config.toml
n_layer = 8
d_model = 256
n_experts = 256
experts_per_token = 6
d_expert = 64
d_shared_expert = 0
activation = "swiglu"
moe_layers = [2, 3, 4, 5, 6, 7]
router_score = "softmax"
normalize_top_k = true
routed_scale = 1.0
balance_loss = 0.00415
balance_bias = false
router_z_loss = 0.001
init_std_router = 0.0215
lr_router = 0.0017
vocab_size = 32000
norm = "rmsnorm"
norm_eps = 1e-06
tie_embeddings = "early"
optimizer = "soap_variant"
lr = 0.00414
beta1 = 0.95
beta2 = 0.95
batch_tokens = 262144
seq_len = 1024
train_tokens = 791300000
steps = 3019
dataset = "wikipedia_en"
Below are experts of layer 2 (counted from 0) of a mixture-of-experts language model. Rows are named router (the router's row for the expert), gate (a neuron's input weights, with its number), up (a neuron's input weights, with its number) and show model dimensions 128-159. Each number is 128 + 32 x the weight over its row's rms, rounded and kept within 0 to 255. Numbers have three digits each.
After each expert's rows: a language model's description of what the expert responds to. This comes from a sample of Wikipedia text that the model never trained on.

# expert 10
router:162172151098103134147059146089152175154161197107101099100138102128127136171134047178117127107119
gate0:135119105159077110124144061116133183113135159120129131139048093170178166207114118106111179190145
up0:158116113179066073148109153093162159140133170102133129051117158082198149130146125116128114145177
gate1:092139113109119126140097121152162158119103123140127115105058111141124115181050149148130156137114
up1:159096203140095154120123200082100092134108129110133184160136134125126134107147078147135104110123
gate2:142171100194097120158083123143172136091172119140082085127081089113120179148126147139117097145194
up2:155144144136134151114167110064076160142122145108142182117153176089138048088146127162147155160085
gate3:170126108154077142141114120085054128091150108137055099174121098175104136171148160096093164135164
up3:143177188136103102138137151066108138132187162168074126112138105107138139097111125139117146142139
gate4:076080099096136074183124168116174122172110122196120129126173181102105187150152092166120093176185
up4:082084085124142069181094180103124152173095150191116143150144123103159147173123086139156057181149
gate5:107134081066171120132172108104106118155119116161102122139128136137146119143138103174147133079117
up5:118129219184119125103125144136163089086102154098100152088136178114133141155117083127123121128131
It responds to: First-name starts

# expert 11
router:157163142120141132170182183115153144139159141054088104102159117060137114119097100147138154099056
gate0:098168147190118133110092149078167188155105098140155167089176177100211156100192057151070107101179
up0:155093164095177137138111135096164096163116146134103115169108128095153049126117121106121111151083
gate1:119119121147115113164128110183213104160151123159128147119099131160096118131109136141187129084138
up1:130155128091098108077165081066096107099082149107240072120129130145137147165116123165127119146137
gate2:124194137142132152116096198116126112138120103169171110139055093172134176124148100131152152133166
up2:104134148109096122114093193139167134107164082142148152160073040113130145068119098177150147127105
gate3:153115096083102128142105136128117117112120158145096110128105117161041128144071146178104104198130
up3:139082096134094047154116097152149104129135093129109064122109148132127138142133099130095066145194
gate4:123139137092049033085136095066130135128075117123137135153125098120140184155174074114107098103154
up4:205152088151050080156120089078123136106058134134147177119085112106134201147168145138103116124102
gate5:155153084181130128134144135109112209072132124117158087120079164133157141114096132099093147137138
up5:140062164168081130109123105112138055112057129094082123107105108105125057118130069181178096194174
It responds to: National and geographic modifiers

# expert 39
router:123170132118120113122151145131144146156138144105100093109143109108135138160128114159136102137095
gate0:119136136122068121120117142134071145115059090107122123074123103132153113106125112113149076121109
up0:109122104109077096181160096131166112115135111111065138091083113150155095100153079140175084116182
gate1:170091135145129102153157171135083145121128054145122128136143010127149156139176086202085105116148
up1:121117103171154131191094102112134142186140149156113158095157194163088074144113178110124151172080
gate2:100129136134163104178050117092132134131132108128148087150089119165126110186099134156102186082106
up2:106171107134114107149151211090144196103121023110191102084165158125181111127162109169138116133156
gate3:102103133105123108151130117118111106055127154134153114148107141157100143126096091183170145100154
up3:132093110150083146129134118088082131140138107142094100172104158077132073116169181130072115119146
gate4:118137143041083048118143131105101141109132150124066109122110137175098130118157114164126057129127
up4:173116100121112155140171085138149144075095099191108115088116111141095099134153173160069118104079
gate5:108156102107115103094187138128185120160133095143122068173132123155098217164130135122132161172074
up5:125134123119133104111183126134177092184152055147114101167093078159082204140134087138103145156085
It responds to: Line-start and table words

# expert 31
router:084143112109156103140147181141191112158124136112132102084173138144138116146109130135166147123077
gate0:087134155156126145146157093131109076119183171133118064132093121062180191092089198088218144135144
up0:073099129101106107067076110141091122144140094118111149115106099120155167093165104144152136159137
gate1:129158108101148087097136090190138093095134190102130154069146084141107049136119114094143120110162
up1:142156121132131126174109146176206136142119132104133153095159095163060098150133146082106136072145
gate2:098158176147097164133152128090141128148110059137102130068146111140125129072111112111091136133126
up2:129095187089157132165154147079156151126144094171137117125160160142113139142163092121104118176117
gate3:092137167174090138113152106138096123213120131184151090092069114100125143109091127100117181155130
up3:116113140123155104117137125126125080151119123158173122201134172153135122106127074125106130180142
gate4:051092093114143117126116082141136159137136104113121123129114115124113134073095203178107125078121
up4:166235127148155104080136126151113140083158124154113078143130144161133148101102103154132136138121
gate5:145116103143134131083119138095162107163128162131183098125072123147228165087137122151158118151179
up5:140131148096183095098143167120217093140132132128149104099117123117156130111160145153168101162136
It responds to: Plural group nouns

# expert 59
router:111124102098155073169195132096169169139170131087075078099123095091127138141147093121129126058117
gate0:130189093096120138150129103121129094100159133145186132117142107098131140077138229109128099054124
up0:154097151157109047073065149136084191099142080137174135138107133172068097118108100121073175120163
gate1:117139037067136102184134078113165152101097135148091062102141177127169143070149175129134164188122
up1:126118182177136164066090122123086111159144157116121134144126070066075088177038072098171070112088
gate2:156140146111151086136104104127094059154197184122107104100154143091089135113040154103113119173129
up2:112137117131114143179159164156148115107097095149155093092116145118148077149158171150154103103057
gate3:137109148136112124097143087132080122112098123104162109137182095091100111098113161100108100196143
up3:117116133093102122172175137101049095099130120051150127129132125091136122101086115108087110129131
gate4:147121147166145107066087142090119096110128138167154112121106150152171100152140134142134109111070
up4:142139159138145130164161127080145147128144074095128127103105136055129102102110138122163144138158
gate5:116166080163131140108145068139091157099158123143143134099099134125078169126062110161161116130137
up5:129097076110120204094091132232165114147166148164126108170105151116087144099114111115146080106178
It responds to: Of in phrases

# expert 41
router:149154115104118103135153168109150110154129169100116109082153129136122099187176101179170132091094
gate0:118133125097125129166109163150095097120167143138164095100126136180150133118149091114170148132157
up0:097161125142060095181115063136078119202125143179203095109060124163124093156155176101138167178104
gate1:110062122142100101139120133096122157114150131169133149064125149131048103148154177125159129107103
up1:151150152099118174085113095158133099111101076078171081073108142112159144090105069086072088143139
gate2:130133119133080068137122087129073141048105116123154100120102143218164088109156108106134119108027
up2:111107091135099111132113097117055149096116165149125118126117141104147107099125113082105106139115
gate3:214113091113090102112119135148156102023091105128118133103140090124103138130165146147119182113128
up3:119131104162201162173194126075136176148117157177106188171087121128153146161142145088093083108110
gate4:109143114164143148134157176161067151109193173129092101141123115116062135182128144169180123110157
up4:160137141140164224149127144082093144154183157089141107148102110104110156144168135093130115159123
gate5:171153144136142059143139164161184178142062158116141159162152114155127194188151082142164135113083
up5:137116131090142098111174135163128148103124147076159186062142155172138201098208142146099102156121
It responds to: Organization and place nouns

# expert 51
router:134112120063159155147162141159115152164195116112101109100147088072120066117150110127181153128056
gate0:122137143122138141140109138178175210145173107104119164172103091133134132109108099156101145194107
up0:119147150097112126132133137094108064144076108144115108102166146149108068119149129033116137115130
gate1:093106129087111144174091126095171114147176184147125130113155088108138120121153090077175200116052
up1:068142152114123131144064124085159131134102142130161118114175096124154081129144072104152150101099
gate2:087185182131064121134131112123080147139094124101121130157167121152114127050134109112141151120146
up2:111151140145073069099135129120144155153096117094066168131142139110101126124141111114167174148089
gate3:185110108100108135119083126156099118143127160134120136116064090077140133112130160104162140107127
up3:104140100183099150131133081098130136134091149083150127149141121200132174118154076136150145092177
gate4:140163150100150088138184167089124117113134151167075186089129092092109216133115117089124133104083
up4:094125169193156172101096041167157118117134103103193068113097156155137119147137149153125074156171
gate5:151109087137112065147163183145122124113205156070113090134115158127120122060083125149137072171071
up5:114117111139102182123088117076138141110142156124140065122130136099137099141158157121115165087118
It responds to: Geographic coordinates

# expert 58
router:135162150098154139177119175119136148142196196099078092064180114132123114167134125196162171112092
gate0:162201110133119093091092151179143131138145073085135134128100131171064102164156147147148139086127
up0:114139130117194118092119163157146152170121058098140120172112110098125158133111197121139106070120
gate1:124187179054083169110087061105143110118132182159088117092116118136078160127120119157079168117155
up1:101141116214138121143160107113065113119101130131165175156156135110129153087083136133091103167111
gate2:185076092160120192159156167083170136119155056119162149159157127112168110094123142195176119091141
up2:166134112137142156121059076101138160081136104062136106192137110113105145147106148136114182172153
gate3:171129118189121182100078150101116105078139138087126104153100084063176118057156070124148093121146
up3:098133106158166115126138143098132163117200121034113114161124143145141093098153149108132127140132
gate4:146188159097137078143150075144126044075164080119143118120174091151084136081150121163091195089082
up4:102111103107141146111105200119123138133127113119148087143141173172144155178157172100093090144090
gate5:125155174086125114112127156065110156167139117129120121057120097089075168080134135175114058134120
up5:117122134112119122088128136141116122161112155136153120133093149118167153069134028113051096118162
It responds to: Full-name given names

# expert 49
router:052124136100166090156090104107153141129187156098105110070159091115140122126148134132139168145143
gate0:098120124166143115187080126154159128115139129112091119135108094072080180120132127184125132081123
up0:137157164072106103109115166204075145167147096136164138095143144132184122130138092119161110181135
gate1:165080059150118112100166126159170135206098172105124100084117098170165150131106122084113111085117
up1:105113112146138142115109130129143137185123176143130112128071066140166143123112153155116099064116
gate2:111173121152144111124167085164066085145156113115100086116102129175144062116085147174101119157132
up2:168104149121109153146093137086180152100093150134155147142161128071103175129164133078147119097130
gate3:096100160183121125127142134148127146088122058154133133114149112103194114138117122146186079050136
up3:176177105079146119133111112107139105147134176108127136165116127159085115102134137116074184219130
gate4:134145140137128161159162105149092148068177109106138144149142144120155152127116134141173191152138
up4:117079103132130113107097133116148133164094149134096144069102101162097127120138153136098074083097
gate5:124150121113157162059159168165162128177100107182096131096086144145162169158138135066111149175137
up5:140106177118134057160087071128109141125144110064139133119141158073071094175130110179153116125132
It responds to: Table cell separators

# expert 15
router:139137181113121152146125144056131136141150172129110039143133121135128093128153113140128114129041
gate0:123146134176147089193115089118107146056096102113139172057100105143171120133141133112133117174076
up0:123166117056108186109132169142098087204139230159117056178104124109102141117136110140075073107162
gate1:151134124153109176181082151109185167105130113108135160123115092146099151128132104099141087146148
up1:110134164084091091079087105131107165095129150128165136126097199091131136138083137065156092174121
gate2:181159149162098155163111104164090166129121222103173122106163131087198157140173137054164066125159
up2:173150161157114100136134093183063153147093152135136175179157134110203179125167110078148106103146
gate3:114187107126087125117145145112117107129137082070105081113135070199154140110167182093137170135147
up3:181140088121156086119138107121111103112095179153128134167121114101136226140105105152215086136100
gate4:128132113074102144094141151138062083165122167081113147139166157151116110124152125118145111127136
up4:127102105081130122096132176148051101151127152043131177140133122112113139129152115049126125137154
gate5:104071147094146115101155171101200149152100146129145102083113106158192165123085143108062140174144
up5:092093136103103109101150176122170112164149153159165099092134097123141152131077123136096131131109
It responds to: Sentence-ending periods

# expert 35
router:109157111132095129158230109114149200173135148085132081106210107126129096156175120143135142121123
gate0:105095109186134142134118105163093134064133127131125166113113126137169107199076078052100120081133
up0:138098122180192089125132110087146132093084157098143198101184127152093127139155221106083180108144
gate1:125121094099172141132123130072138116145126134072111132160094176146073141155142102153152123127115
up1:084138111108116091114172126120166128158096161112056103128166142158084082135101070103128135134144
gate2:109095100138164140123098119124153145115127131128131142135096169117201119146123129160111098136149
up2:178128204160149087170133127152116096132147149109156141183125104136152150132120107182145116141143
gate3:138123115156046132145139165152195122152113218130110106122138159107141136114181080108143101190116
up3:113167095134111180116117103094169107115108198115143116174099120182138096148132113084184118152143
gate4:163102102149122125166142124212100150150077131099079100105092130155104179120083130168122131092126
up4:194102125145143105129091098181151133132127129046139110123153113192142151122116092160154168121154
gate5:078079153160078132111172146105134130144113110152122083129107168141137134078133093116119142153137
up5:125075141184149139159170129117122130138162107140148103122152120139112154108082092126131159167119
It responds to: Foreign name fragments

# expert 20
router:127147152089121096168169181126161140196159106085080114090126112132134118139146158157128111127080
gate0:154138114127092165113148171094062152088158141124164088149165126176149138140157067120136122113207
up0:106151108110136199150163165125129157127120138144129115080109188117100132073103137094147144174104
gate1:088089114093145160158076091100077133138133129172080095155119149112104134146142136156129201123089
up1:098094068125086138156117110139088099120128134110092210077157164154121079169057092112108114096117
gate2:102101184176114192180125133136155105174182113141116159149136119143081166187124147207112183158113
up2:137083115076127101104128131063145123051101112137110078157070130170126095136109116126173060063070
gate3:152141092134072179102121169138133122059082119144134139150155119136127163176065115103152071125131
up3:174143096099107136111121136136150144180104140139136115089154119110123135121152108127149142118112
gate4:124100125113167152169062135166146147126128150113199175137201158185106129152130140121103225117146
up4:149071171098119189104156177138178127088112134131160119116127132093123134154175079131144133208194
gate5:134067200087170164119121209148186175082138093168160092120144121126121180131137215148175138083126
up5:122166073117128100148099081178092125150180145147136140122096152188093072125152159126067176164116
It responds to: Government titles and offices